From a checkpoint of a small mixture-of-experts model trained on Wikipedia.
Size: 9 layers, width 512, vocabulary 24455, 204M parameters.
Training: 463M tokens, 3530 steps.
Below are experts of layer 5 (counted from 0) of a mixture-of-experts language model. Rows are named router (the router's row for the expert), up (a neuron's input weights, with its number) and show model dimensions 320-383. Each number is 128 + 24 x the weight over its row's rms, rounded and kept within 0 to 255. Numbers have three digits each.
After each expert's rows: a language model's description of what the expert responds to. This comes from a sample of Wikipedia text that the model never trained on.

# expert 30
router:112123149128137118167112137080153146140130102133125111105125104114130101117120118140140149125137093124143101127095134151113161086123167142117173130165168127141112115149109130105105094106102081
up0:130132111120138117143150097118115107145082123110134090146174152119119147124194122132065150109133135102106120107154101096134163086117151137169123179172129136112079119159091137114103127168141148
up1:104090134141142172091109101162089131143115137113099102158136114146133106136077137137123122099080107135132135115138127137104121135157119106115129168147099134090131092166134122112105157123131171
up2:069135110125105104155121116148129140144130099137167130078138162135128149121131119133124163129105121110109135131107123139143162149145115129124179125108113115126151119076127153116132096134138137
up3:111137125145163119136094116131147114099101159108134132123132136131135134095124154103137104131118144128135136080091111161094123080124106134112124112150139112128133126144119112108148136170112156
up4:155102120109137115133105135134178136114147149088133122147117085129144104159107155150102145114158164086099143102114114142150141124159123113123163144145123126136107125095129172146137126144145129
up5:118117119140161145182143107132144139159140154115119119137082123107188131089147105137138148139139136161108154091145112130123152115132166117149110161143134122140179132110144113132112101130077162
up6:110100089132178086152092114145124158122172129130097124135119134105138107164127110158069087139113099159106130118162127129125127107141134128132141122107152087165101127097099149128105084114150138
up7:094122137138124101185143081142134135133136114116146153093163127153158164149141124108109119129176113152139132105129148133119138109136121149106127151142099134133128136140160140122151122114177071
up8:129133151162125100138145115111169119167104090131129171087100154145113151167153156136147130152119124141084140104069123120143170100122094124147116130127211170132182105133112094130160142115166120
up9:086108143113102116132118135119165148120129120163144123162088105125121099140104129162104143068112142124122120128154145167110098100135159103089101177147120129107123096101146099144132151102174132
up10:097125131096146115157133109065115127162106149125146122106140159135141091121168115149126096086166137110158147114112127136137146158130134122128094128151106084107117160118130161146140130139141140
up11:134138110161124143116138144123131118131117138096172121122109114135168141131143150143121144135137102125155120116154140121096123120086123101114114157127094098143115113131102140139148156094131129
up12:124106156081108116157081130153100122137132132128133140109178120133093132115112112130158132103124148119137173130133129146157131134094106117112150130124102115142143171154146107158106094104072137
up13:120143145158134098106119118176164080179115150123134124135119129123119128117132096161152145124133123144165119114159149125142145124144168153139155153144110131120146143169121179102109123117134110
up14:078145150133104110144132146129066121154125160145114156095123149114143064139176122148138149143097115073118110095123146143114129133088133144132127149115106117128130126144183145123122137108129127
It responds to: List item endings. Last word, punctuation or line break ending a list entry or table cell, such as Finland, closed., a year digit, Video.

# expert 28
router:109146149172102127110145099140140118129195080126138139149118119146110116168078120114155124134147128097109148131115126135134109161145137133112136162132118132103161163137113161114152123133118095
up0:116141117131115190134121110105112109122116120161138110119145124153166100122088125159135102191145115162174081128162154097152113124107169099098148132164112137143183125105142135161189102095149117
up1:135130106115147114157098132123148150143135132115116137136103127107184128119187147122122096136097136125134109117147146125141097130151087149142118132120069122075142099099095103102140170126138109
up2:121102141096162138144131098148124121124100098132125147120144124108124139149183143125111108100111091138100110108149182103132141168095137112144126123145179153139138145138130155098127125116138129
up3:161128105159091115099116152067158089123158105129126110154114131151154103070142128138115126109116116150126170118092109107121155096097139136138182136150106095146135099103117114106114166088149119
up4:138126121144155121093137132160110177132131129121109145129139075108098094105093129106099115151145135162175164159087097126108149112130105123139150093163108087132150146132070145121141104126117130
up5:144145130167147142114160147123138133161150138159152127133109106136131087137161109068131128154159102093103134130124098136124137110106144070158119165099145138118163079142163125165092130112076145
up6:108150116139162156169087081140161143152119115124091100136155145100085149176169104091138134122137103132143166095070164145132148155117104136155137113168136052146137103125112106093111149182153111
up7:109162125120175106130105071127092133138101128132115141128131066136143112123119142120105121110110140100135125118132168148149111169166138131099113137121119121105130125093123094116117137136148165
up8:095101092169114106119158152111084150114125169138116095095123157102156159167095107113114114162119108137114113137116139160118116096139131126103135091116136131166091141154142104178123095131095135
up9:174106174120111085120109113100160102127129162147134121128125127120097115167118134107143123103107103118108129144136120177140128154126154137134122166102144127125098123170128149116133135099122131
up10:130128138166165134138138155138115121079118150129128164138155179143105142128118082118149138112136167140121111115103132135150122161124150100118163118136117138158115122146120126131135169125137115
up11:125119144112109139175108099071192116093136152135139114097151122130128137091119131111143132122125175099164157146125130188145135119146117125148130098122124143127110108129122122146139136177154079
up12:114101117183186101166090150150143157147138172107145132157143146121135085116148148170145122128124085100131115140121117157119098110114107122158091151110141154143112108122126105140134133195115151
up13:176124137177133150174124106125110118144172149114098128094087148100166124130135160149127124127094128109115170143111136137106135153136094155139172089123124120107117103096126075109124146157115093
up14:163095135105129095119109065106131144123121135096114128115112115125121143102139093143173166143128103114098126117061151108141110113160115176106161078137127124142107114121174138136135168143130161
It responds to: Tournament round terminology. Competition stage and event words in sports results tables and tournament text, such as finals, Championship, doubles, Semifinal, Open, plus table pipes.

# expert 9
router:135114115124170097150103119102125155121128149130105139088107139129148146153154107140153108129124113144102085137158145132114113115177133091158134138128146098141121126101097106139111129120094151
up0:165138135093120140180109121159112105109145158126123145125143101093095113140144156145119132126091156114119160108144143129146172088124112132127173121152193111122125181118108135126133154101137086
up1:130138116113115148158101164133093110138077134125117121108103127108128183162159108134132152156083108125174075108168114148133118103130119151121167090152169112107124141132135148178088128122087131
up2:173138111174150118133121118136138103181139124124152119086153094132112111111166155155094135109132154154164157166107124096162154103160134153098132158175187147161148110164149136143123140125097164
up3:169150151134126134142137101125109107097113148114154139118152105080169099179151156127109115137120115129164094133118109107125162128126106107158144141155079122125118151154138118100131099130140087
up4:103107153151151123109118127079128139076115154080162122138125135129127131111142139095149133083134129084127117123152140144170115178106141111131136161168144136113109102154138170128109142173062150
up5:114115137085152122158132122109115111129166158109097151092110099186155141165111117093124166135142110101110131135203098149118115092145118129142175113165104129135105175175136165160171093105166132
up6:101080135142130127149117157106135149126131120093121140116108116135121157112115136142115112110152117107125091119119135120136113113135132104101097130118145118112114138117123108108184113174075163
up7:126158166108146128121112120135134130169137089107103151102121160070103132168142118114105152136105144124148121156141130169118134124124119147191136118112156181135101145145086141112104095112120146
up8:200138108126147116163128139158096117186114150150143132119169086115100129131146102105129143108139147102115128177166096105105169127105133160102096129155096170118105144107098110068131104149145158
up9:130118147123127155101117135172151124085122139117127120114135108135114098120128116112147096114141136071165121149106107124115143117096136134130127136082130136113160126123153127082073144117106146
up10:066100094146132155164127099091129160141123114102099126169112124114125113150171171165115122098110125140147136098136125126116111154103121089136139107176119135146112101087161094097173144123146135
up11:141159116133154087118115132157154127097141150156150141155113125150157150150126115094106104127127134152125176107132104150109099115083148161145092124132158110141099079085111164167137092166132131
up12:116106144127112092128126125113102111131114126134127135144145136087118103155134124154159073113152091108149187141126132131120105161113166129137117149126114145140141125114148063174148114084108148
up13:079126163139129124154131184149134125117125091103128105115149120150152119110174114156147156132151111171114153140166141139137088138107119141130132078141155173168094129142133134112114158133119107
up14:147115148143159149145094109127088120089143143123128145099118123101125113112177129136101106116133153168097135139084101150143163136148102148149165134111101144136115184127080129146183133130125103
It responds to: Awards, medals, stats tables. Award and medal words, ordinals, and pipe separators in honours lists and sports statistics tables, e.g. Bronze, Nominated, 1st.

# expert 16
router:089091133158174122099113087137138103109194135145181145139140104105095164119094112113130143119116167121117153120153142181126141122127149106113114126104126090158131087122087096145126095140150098
up0:128153090126149122131168096138158147088128121109084124177120096145152116175095124100093157129137147114112133105154121178101161127132158118176145089098129158135149109108125105124155126162104111
up1:116117136149168147133108153083106131108094142082148135123159107106101130141129150163114144123157109115149143115121125114125156137127146149113142151103140138111129140118122107112164136160122108
up2:119159088098047149067108146128144140140127105133151100115106152065171106159153148144078151134126148100134114084110126131100131072159147099113125100103120139137159109099144158129127118102141121
up3:112121153131133127127143084129170123053127155100112110109144141132146090102091177135099148099132136147074123121158126145097103180128148109129168117127134128126103125188090137140098090121129135
up4:131150113157110143080141134165129113160126152126150133093104100136109162164132101154123129146094145142164118078158112118117122102147103124156097155146153136152097125118120138098125137126104134
up5:124116097136123132122111101086152145156151140125113115180146137124100122148127102123112109163112111110102132070108106145158156171167152135103122139126166114138120122164097157072098136088150152
up6:171139152126119119174123145111100082137156122109112124134154119143105135058135144140094113128131161165120117085136136101115078172148080144116092162090133086134147111085112150098112110149101090
up7:095152139166162113136159128149155142105119127073139094118114073094090135186142175157140121126121125139128117116140114134139110123131154140155122160128122131166133124080122139108139114130148168
up8:120119137137106152096141122117179090111138157089140139134099116153170115139141102101121138184091123106102111124157115119100129145095168116151106149137106098110123143149123129173155151119119159
up9:149154123143095092115144159119165121120112107159075158100133116113160106139117146156150140104142103122120126079161170157106122067114165154158144117120151141157136136152128134107114158155109123
up10:128138137169154125126107085152112105121135086130115133128110090120117103067127142102154135133130117111142168144124155123136152112131161129137147078128117121136107113102133093132177155135141124
up11:167093113135125101172108105122118141073133120167109084156184126094126105087120147098153088112157137126104122115090154080114131143127134143095069104120060129091117201148118135135097103129116174
up12:171139129115157151114179092117133112086202123082086139108125124104103137162121099109125139146104088149082109118129106130108150102133123081128146149138107106120124140101132139143129115123168088
up13:140115113122125143118125157085187183168123151159185118137142079139113100095099131100131106131136137136161163153132130123098133135123143154130151113126143136144089139151158128120144146067110110
up14:152164132181122143114119112118121111165182158105132124153141150123087102080147084071112146147160127073119113121115154158140151111124138147125200139109098105146114101109156106130137182151166132
It responds to: Coordinates and numeric symbols. Digits, degree and minute signs, slashes and parentheses in geographic coordinates, ISBNs, time zones and table measurements, such as 38°33′4″N.

# expert 20
router:084138154140133104101112137072154144122095125104119075072115144134119126108117113119084143107097102154130134122111161168109140088132188132169138146145209103122171131100125144088091089110171143
up0:112106154128120124126119115131119125106156115129088145109137132158173143121141123122110107098136149147059160139154134106126153151130127106124133156142096165174163089132077116169152127102172087
up1:152160112143151075148116077160150103155114133116138146089110189135137114135143098098097075147128153178133115137145156153116144120131119151143091128144139135121190113126086139117109098135124110
up2:146108133136138085170111127199121170123136104136146173164101141119148058113195124142153124113118104114116124125119099126137131127108126138162130148095136154131171136116116163123093077137116136
up3:164113133147130114136119145133179105126132126120099133108151132150152139113112157135138100133115074123120107135107161143146131152160160119111135174112127101135161145113128104131123108135137104
up4:167177133102143118148161149149139142135117115091171148099123155168068148123150129089125117109128134099143113163097152162150138146081114103122143131150131149157116124138182115130084143135169113
up5:106145130130137075162149102124157108147120098129142148084098150183116119143151118165110125122109115139151102140130102128164135124058150139138110175101161100110137111110106127140142111103154163
up6:114167100107135100128091145088120160158114099098153150115147150150112156094142113148124168121123092127140109119086156087098131098128145108129154186112131109112184159107114115092141124112108136
up7:133133132146116143099072134144153103120165120128150159116088108093137144139173090114134076141130159112086181116113157145117128066111112155132136157133150159149116113089142105140137091141118170
up8:135148130168117145101118090146115115147161146113147104141171107161160140150099118159111067126160154176148163138120126107133169161161148135176115127143143137157136151158138145128057132133122129
up9:130082111172130112182095117082112097128137153140152080109164118124157166132159112106107103089119085138136139140094123120087178142119082099174143176130154118145107158093141075143117136139136113
up10:126131142142158141079116089135082171116154149116125130156105093106123152125140130110107110158156118119133115116100112155119089135116164140150162141129121117117148102146112115069159125102132105
up11:130123138137122103140133108175141095132124121116118139140165141100142169118115098116115119099121169104112112138144148127136139114120163132115124135092104141128135125120135113135172105103135144
up12:123130143147091115137136090135117137119148117109114125098124164113143116159124101137125095109100099144121134128136174089138146152094157127178121089138166121122146143184102167108110105100144144
up13:172131113143102146124113158115177132117118159116164134135100155134176128109125144133155106126091121107087117105156114126120145134156122114127106130158108138151127138138166108128084153137148126
up14:144133134099118100074150123124134123117133153105135071114146080114112127123119173117153148124081116124142128119105130185101160106102108133191137171131143102163123134152134136134087121087108096
It responds to: Table cell separators. Pipes, semicolons and spaces between numeric cells in sports and statistics tables, plus some sentence-ending periods, e.g. 0 | 0 |, GER; AUT;.

# expert 46
router:130121129132094106145131137131125106165128082123121136151114100115113117180108104075132123098123143126117107098099142149132121148137151137121184152158152099145126177101117132076136136135105099
up0:160156129150160135101142126137115177159125129166095130125128141113106136083096124093115143152111125130121095162143129086122138148143114176129133127142091108140090120108120183094119122104147095
up1:155139139081132103116163118114107118176118134157099126115132123171129104164134132142083143127135109093160130131153102130188118173112123175091081160090146111104151153127122125162139092135170148
up2:102047108162137114177103116086150161144148157120090141123154127102143121138150125150151122121124111149122161100151119090116119156129133129157105174135099099151123119097137079092115126101099126
up3:156147098145160136134115111122139123155175118128139140100138105147176113136120165154126122155094213095184129107137120114117112114113121109153139113134119142133106170119088124114128076096166130
up4:134147130135085131145126126132141101115129113137097123127123122163139099136138134173167155087118141146113109161132121143059129141145120108131120095106128158157160116144108118106137129144139133
up5:135093131089143117138139094118121154125109136115129108112143168128107117155132104093146138127117143122090116106103137167120112170159149136133104096147098129170092142137141138124104138116144093
up6:141145118117131116128107112121122120124174137071125151121145129146116093122096081112143163175071116122122099100117135115095109160150154111098138163106129098127142090117099098093130163155110101
up7:085097113130142119150102132180087117152121159164134177113132086125105118120138111132138091110133127104136137071107116124111164147154114164113115132123109116123167155115123124152154148116116141
up8:120095114134176145145130190133133134167104132148113150144118154099100101097124117130148112136115180145122131131140077184133164141122131131153126137097122157130160131176124131082127126127131091
up9:132126110127148112132125093123094119146167153098123123103176145149104154127116113147156109114135124136109117129110154171135107160111128140151129141132125122170128101108138121144142161090124131
up10:157109148091145087121113129141116104118123180186132157140138125129108144178127135174122117130128143116155073110128130163158180135126161089056132180122148101165086129118115114122112124086113120
up11:091165126124108090108100133114151087121130115118133159143160151121099170119117159116106152102125171106096129160134125119128130114111146129113105163122112151135116140132132117147119124119111150
up12:131152111185124147149107078108153144161116169161128097103121082093129159147140055099134170113138136107109101155143157158144131153125164092137115130171106114118110145150131125149152136154145160
up13:127114154105120131131097136077138153136156136092096095114102151088173109144108111127148139129122141094152115112168109151116142151107150101114118123110160056133115156115149119117096150121147113
up14:130125163141125083103141143117121154128128092123101124149127140106141112175116149090132103143147138131141160119179177116114105123134146150091132135149123164108101124131098149097109116134141118
It responds to: League and competition names. Football league, cup and championship names and their modifiers in club career text, such as League, Cup, UEFA, English top-flight.

# expert 1
router:124143146159134068151096110112119115131112117092143135120113096140162144141128130120137082132099127138122087083133109158128153124112107129132109141165177106136170151153163101107157093090111085
up0:137062116160114107108135147144123154134101101155121102158097140133158115089136084135124061137097140090115121107129159123162144095166150116147135147120085083133139119088139117136094114115139130
up1:128110130164142160115077110109130117130125129127117157121164163127120113160161137129144104106087115126128180130168146126141126138085158144138134160173114132151137133128110152149090148120164121
up2:107132130115112137128149132189124146116063124122102125102133157140124112134148083124132118140130152137132079108112153104145136101131107158133148114114161113117112115138172178181101115116108126
up3:143088112070176131139165112076107095105142129170102111127125127134089174130106089128120129114111152136113129129090096109118128180108108163128126150081137133136169161127154134085145105122148168
up4:161136095157109129122093119113148101151134141115132143078157160160118142145094131099174093139138175104148110122123144122142172103135125137131114185112158150090180130141079108126123153104129106
up5:149161105160173120129129110172141141137137095099134178148106138100169131130115122105127148137081159112116117134175133134101099121099136160132143137140170141139148120147128151092150138092143135
up6:159088156130103092108104115166138153148131110105150140129168042105137164147084093132130120116165107106108110113120108130149159160119138165109113149132091087134124137108144132141136137183084122
up7:144085112096140159102101143101136117137075142110141104132155139152199141148121129112117130136126092161126095105092169116142109130119155123147102100188131131153118077110118147120161124121207138
up8:146149152115123131111112105080161137143134093116151166119099127142088177107140129117142111102123090106112122136099133126119144147097175143087131132150124129118134165146133133103146148121084129
up9:105110150174136160147136106144107106123110128130166139110112119165119184101075082142154134139094130120094125125130123117111093090112121126159150120148152104118104146143147133111135083122116175
up10:148138136120150127161090097107142135153099132081128115088129092090149173065134152075119094070135161065132127102134097088119103114151113154167110146130147072127156102142146122153161151113102133
up11:118142107150150129125128132113094076091162126115166140091097125154155133159122121218154119165091123066121148116121138170147090150148119114158124108123112124094127170170100180107155145138169122
up12:120145139098158141123158128120153150116120100104131168140054075124133139143153135125167138138115102149094114128136161136088131147134192136142115100132158124118149134088138125119164162119150120
up13:126110140130163135121139117113168153106146172152124140135087099160129122162130160144118085094160109122090118093105128102163145087118132162133168155124149148128121108133115165096175162135128170
up14:129136128133129136118088104111141129146126148155122132135128145143110113125162127137110096130141104129123128132080143122151110124123098136166124090154110133110150126116116108103099100138160138
It responds to: Period and region modifiers. Words opening a time or place phrase after prepositions and "the": early, late, Middle, throughout, southern, western, as in "the early century".

# expert 50
router:079169150145146077101109122120134148145106098108101098098117123078093164140120154110089142108121099167114115104107150151142153131124174171136151145120156143123142131141117109089115107090170095
up0:130090085127111116129069113147158155208142120058158134128127120078133117092106147106112108124115117119103127117100171150149109167116100131162128138135137144158096154161099125106153121131144069
up1:101134149144146135093167131152127123092124120106118087158133134145126084145123164152115136160161125132135124119117074161146132103157125148119140141128086150143120137127147124136126083114149123
up2:122112086132113139101103183110139149127126108131132093089103127112160098136093157110096144118104133135156076129125160190162141093145140152150128133141171097136115115149134107101158144154145138
up3:148136175171127141094105110147082178129126105162103091129095127129142097140128128100097115129157124149122152150114154173154161149128128145184102125157145146167126180134091134117157108105108101
up4:164099057161084121127144154131119147110139110085175120154126094114101136146100106125114147129134142121142113103122151139103110161120156099164144106141156132098146108141128124135153122142122149
up5:112119141179107130127111147103135140147155093112140124116110148165126101119088138066145149107103085085086113130166127162106122123119182099134139129106142152130136122140119155142143096101123126
up6:148092125165130110127117144110117111130149088096133143138139142152104181135135128100109109181123134133114075128148174167154137130076149155083116106127159125127071125116164153125094111143092152
up7:130129158110105116135129159118103140143148120121106137105137128128139132141123137135124103124105161104107134151122124122145162136166123112139121094105074169125148143161104161143184154071081107
up8:096132183125112125099091154078155118098127140114120117129107097073132119127154140160152157133142123166161137092122113149136149133141139143158127164149174113124109143085120137118117118078092136
up9:093109181130135117095143095119097129136110088152107145128123141157102173131132089089071163087157131146103122131143109118180160174163126133106132117175083141094152118126131155132136120134131135
up10:116127120145134138149131118089135160134135132137162090134115096092108127107116115105102133125120146126138103055111140118131127148134148094118111087056115152113186149153162132127128086141126131
up11:142147123129154128101098139087124114131121154150132125128134078154107130117147117105139146097144150096113145115077118118084145169121131132125070128150136128139187116151123119123175126120157169
up12:098098141110152112097115137105115115166067135120129104143101119136103141175107115112145076121119129112124089119137133161124167130104174115107113165119107104124170139116137126120146107142159118
up13:125147139173126117120119118137120153164094116153109163078158130175134143140168150113120076093120120146138108135099109142137111098171125132137140128096151150145139081152115158128124078174171138
up14:132130143098147117130113112127123074143108120084168157090122146150084129130150151102106126131144135127088119162133123112083135117083165109160102114111122127161102089103139138135099159110167122
It responds to: Table row boundaries. Line breaks ending table rows, the pipe starting the next row, and markdown separator rows like |---|---|, in results and election tables.

# expert 51
router:141091142171146077132106141141129125125152146092155091109115124133141130103114132126131068141152144124071140101097100122083159131125146137152193143115133150124120143097139153134123114085109124
up0:112163130137149103138099121159137131133139119159111151079094108168127112148120122140117101076145139141159116164112107121100162125138181100133111140131140172117136156156157157148121159100100101
up1:102098124115099126097157113152109140159101120141126133112146117132095155140186135112120111118147132115108143100150148121143115163076137134088099150131134151105106117144191155157134104119103160
up2:124118147131108096140095111133104117073138143142162119086129103169127111107108137099123128103145155123129164156090090135112147133113112130118113144119113122096126113148143111134128167104133101
up3:182154170116108084124111109147141089160159133123119135149171163128143158156147157104120143127183094129161142090128052130086109123111142122158103124072117138136103135138136116154145092127126139
up4:125125135140142114172133123147105116120117118116112107132178150150123133087143114126114161091135169111122142089101156123080117135124142068133142183134148078119085133096154113120102112091128138
up5:152154126151163075163119145148109136134136123130144160126108111146128093145127122167116137147124110147130142126140151127180142156126112147142111118131147125125132156144106106091101128133143128
up6:113116134142170152093121142148117159157135112118153112119109132127120136120120100119151137099134128098130119164073111153133144168098148138117090136120100121135164152111138140133153094141104117
up7:112123125116107113152126069123095113100109122159128146070106114150121114151086112168131120167116094078121112148138133099094119087137164107111174123139144090103133163130133104128135128117100198
up8:077129102139058112073186102070108112148138109105125155152084122126152147140136150097116099169124122097142118104135104109082133180122167141141154164113171105102115147123124103125123119124096127
up9:140145140127110117111121080114107163111125126139099130135127121138138092128078099164135153111077124104086137122104123138116114118111154140148134155128084162124074141144121140096166121065157140
up10:102123166106170115115116133152132123150117134150105126160134140178144136141187118092125117138171161099143136086103161128076150152122114116116121188130155154144102132136150126121082159150092146
up11:143119138170099077097138132110121111140119106109133116072140114144133130125146120085132086109113121138094130133128128118112117139126144099096142132115114159108158131118155153130106116099071129
up12:104135126107151178164096116123121116102156093085098123133127128122117117112169131130133069150155124132126145150138155180121108099144116096109133089116088108118098147122137128195135108138141124
up13:122160104127155114108125117130141124116119129106158126116115128113131130137150104104112130126160184134109116137124170119120175160115077111138124156116115109138102102112131134153137101145127146
up14:137119120159114140114170092141117133106150107096131133149158129144182112136106127149138085123091140115114148113119127134134122120123119107119168142123141152178153132118111113150143129095120102
It responds to: Dates and coordinate punctuation. Month names, date dashes, and decimal points in coordinates or climate tables, e.g. 1 May 1698, 1837–1859, 72.9.

# expert 6
router:061134117115132115143129125093142153128118107146131116118076134099088097145093101145118168118100082126137105136096143143116179068127139112125181150154156122155115117130100117121128109096121109
up0:179133102128150108137121158172123097156108123141115102083119150091127103110128119152149122097152084086122128160148165107135122148154153120113157178181143151119137100131107079102172108116115121
up1:156119120097078074115134117116149193118135107141123113113107083165154151108178141125148129133111117146076137127137142121139143144065081080064122133093120152127120131183136138138085145121081101
up2:135103110181127061112127147130150104171179138125159135124111123090101117109127128101139128141134113121155131127142110162125122158132162105125157096107120124138169158123155129099149143133098128
up3:112131127141124112151107139132136117141110121155125151098170123082133104138153143155127145135173086147151121103147132145122110144056112120139143154154127138136110080120122182088142148129101138
up4:161098116132162117124133150108120117160127122148138139095134163167126143134131136107088117119077123187145106105111114125132123148177121120121101143125139137107128139152132097127122137109121103
up5:100126127171120112119142134144126169105128111102119119110134127115134163137167089147108138146139140078148144101115113177112111134107126121124123145163123123110170103106123076068185132153179156
up6:123124110117153074091128107096162126126129158129109187144144097112124127141143115147127097124118116151147121119125136149175121130134112140136121137113096125142169131196117122142069109153122109
up7:117139156183110111158126127132145138156134117131161086090138103111120142116132134125129105122099119107095100120076131136161098112150096106145109127108117087102157145103108108102152119142152169
up8:098128140139131129137154107110140127175132122118116117083117160110163160172147168149113117136155095151154166109179105162111162099113121116151103134168112127163098121132161130125105136162121148
up9:092143143169148085142113102099115132123085156102082162069116084120128120172143177108102118139150119103126141126143116130122173081126111064092157123156137113161098145106145111147120159161155122
up10:108130119146118133132125125146123116135107083135122175067100117160099154133139102134126158113108122110126166137168124143153114122145115139087137103167120124139149123142131157124098155156122091
up11:126133114163132095111133130132148136144140102070145161109124102117139146117162116133137143112167154088112122113127152120143139117135140129103132156138102087153117175114110144120125126144161119
up12:132154127138144076115140119125117100100113098124135119116091104133103121128145116138144160092124138102153155127100105101117177122105132109134110119126095135133077130118083121078123106141096125
up13:182072132150088108120118138129158092105101114083125131108106139161115117143125130140115150095100097164158136065123086113144121139098125109124125151148102135146114170158156124143087066125095144
up14:104137116145115112119080096097155133109099121078109123119128122164134156121194126109115147098106142091135115107105137124121100159128117132132097168116142152139158129113104137138166094154099123
It responds to: Table cell separators. Separators, line breaks and values inside wiki stat tables, such as pipes, decimal points and score dashes in 6–1, 1.7 km, N/A.

# expert 12
router:145155102127120120127157083139142121152087125102108079143104097104129143134116117084108145123118101131080117138149132146118090138145149097124169122127113143144075100134114150127129129109105162
up0:098150114127111119147154138147118132173106159145101142163083156113115121124175119116087114135170122127160142113184171126129131165108139122065117136105094114121159124096130124114173129152101150
up1:100136131116122151125110138178143090154138097120149143153146135078155141142123149138139130095168101114069103152128171099079101116099143113103162139123130115088154118143136165118120097108120148
up2:122153163118135121102081133181112173129148097141131142101114096110150142110139095148171086130153150111133128147119107128113082137129101164138090125169140119119121124134135204108132154136167122
up3:141114131067165113148082149137143130184112129146129120175092151119149112136137159160119146160121123143101122140138106126141144164139118118168142156108095098134168102140084151162128146129130135
up4:088156143052158134106146197144129153104128091120089111116100150115148133112129102109104130110088122120159102137151117115166145080142128153118103112130120121137123203136127159138098118149122132
up5:120131114123137102131104094132131125108069144106113140170142186106125125163160091153109140098093093108122131096143107117130117142172098175137123146105087134153127144169114133133086114150175110
up6:114113106137151095141140152117143122119122125130104150123144095152140148150180154097130146125117117103112146117123124116134089121154136132128172121134124130185103104155088117175120115149133129
up7:117108119135123105083142135091127111177076131190105136124089151132128147183113128129134145105151176127164101090141101132162100164119116109182121161121144148116115135121114104083076089116091095
up8:136158131100140171112129122111123118162123105135134149094104138144131156125122105142137127120158115155147140100162153145163142159113135126126140161162138115115124143085103143112178130128144116
up9:140133115115147093150086116137134099119095122109116128161133125106104142128119117102101112131133110139106102106130158143155123141137133142120157169102131121125133164114126108148146151126093154
up10:110140161099127158111120148129137145069125108116108143082112136121184091101154152089145144132119091133118140146137123128108131138155132098122141106111103108128124163124145132156109088117125135
up11:156136166147149098147187105147128149134105151122135124160144114131103129132139141150140153124113140114151104102122150108140125156172117150147074114104095117150093160181164155113161076142155129
up12:141116097174154123142123139097101128123154135116115137104145096103151151164156129134121158151083137142128105135155194155139131118121139098139131129092156128132108107134076152138130164144132164
up13:149127139127142074142133113133110092112099114174109130144112077072087104124130122112101150136121136132148084135105069119107167132160129120118106142132111140110126107141141131147111103142090113
up14:146160121152166132118154085136122121112134107108114128139115149129175064081145134121104131116145159194159088149127125106135147154186123092171141160151097129140112151119109129116109102122106143
It responds to: Place and date prepositions. Prepositions and compass words opening place or time phrases, such as on, On, along, upon, north, south, and month names before dates.

# expert 13
router:099131155155121098090130126139135102109128149100198128107176098114145098125092139145121141133069108122116120111111169143134134097131114129141118142087151099170151169117119125119155112141095111
up0:107130092125108107094118107095156125086126115136131104116139070146171110148116118101153164112095098098160117125163131110145139104135119146087131172122180092148150151077116130130122078096072059
up1:150104132103091104132146105139087117091105182130136142162083090144092141135116132138144090158167174162132173157165162123145110089098150132119172147135112140104118140152112114156159103131082090
up2:138159133154124105090132127096153104129170112139084131160141147133158115104148128134103104125147116150112180104113148123116161111089116131175159148154118141131152177146103102101103167095131104
up3:142135140114157118147129139156153106122154127140131089109115132138066113110111108173087163104142196128108155101069113107149083137156127128118128117122118152146072136160140169154136120156145124
up4:127138142119150129147151117137152141139130162138109126169119110130106140126107122142154159149142149111109102148149079169173181152125121063166142144118100137146142141147127101122134132144118158
up5:109090070123131126123155114119122079093139119112148185151124111131155127166119110132109130159121127068101167122104122113102080115144072133125164122127126111133208141129109155143155088131132146
up6:167145136080119111128152147145131095131156162123137138113148112107181119127169115119136156102103166121146132130118142085094118158139109078127135113159133097116163124123113147134100100126152147
up7:136129126139110117176151117133127102120079132112134103125120126147102084161144091136100108114148128142162076164128118133150163095143125109134145068175130118151130129131125145164127157128105095
up8:133136137210142136123092126139133059147125101126152145139106119086122151102091174086135120152129103116175113101145153143123145104154091165096086120112104134140140122176105102133135171187089174
up9:147118104120124108151134139127120114142132119084123109120137069148090113101119102106145168114104082158136129104077106110109149141080114138155154142145113145102126146158117083123122138135109153
up10:134124115184138123084131101134137080154155160136118057147135160120084125145111132148122127122119147156113139137136103148095148122112152120137112110086155089093123088090186137156125117121128145
up11:112138133135148163123106072138102145101185118140093167113105105157119139117172138144102149157168119149145128147107162180117137123103120141144112144149168173087140132127146142130110135088164127
up12:111125095135106076121138159118119130144097122110165135114138095137198112123136128099122114114133093141124102125129137114098138107114118148107151155110124120091147161106134111160094139113120141
up13:152152093149126074085110114115109124121099162153145097084136111120136180067122132126085122145113069174132151152150080111120160111091090146176116138164215166096121140138156195142142129120084078
up14:119154094155119114122134103120133082101132115152085144136107154096145133171105146158123125132082143097125114105112124124123107148138097094099126132154114142103107147103117148098187097041099112
It responds to: Line breaks and headings. Line breaks, sentence-final periods, heading equals signs and table pipes at paragraph, section and table boundaries in wiki markup.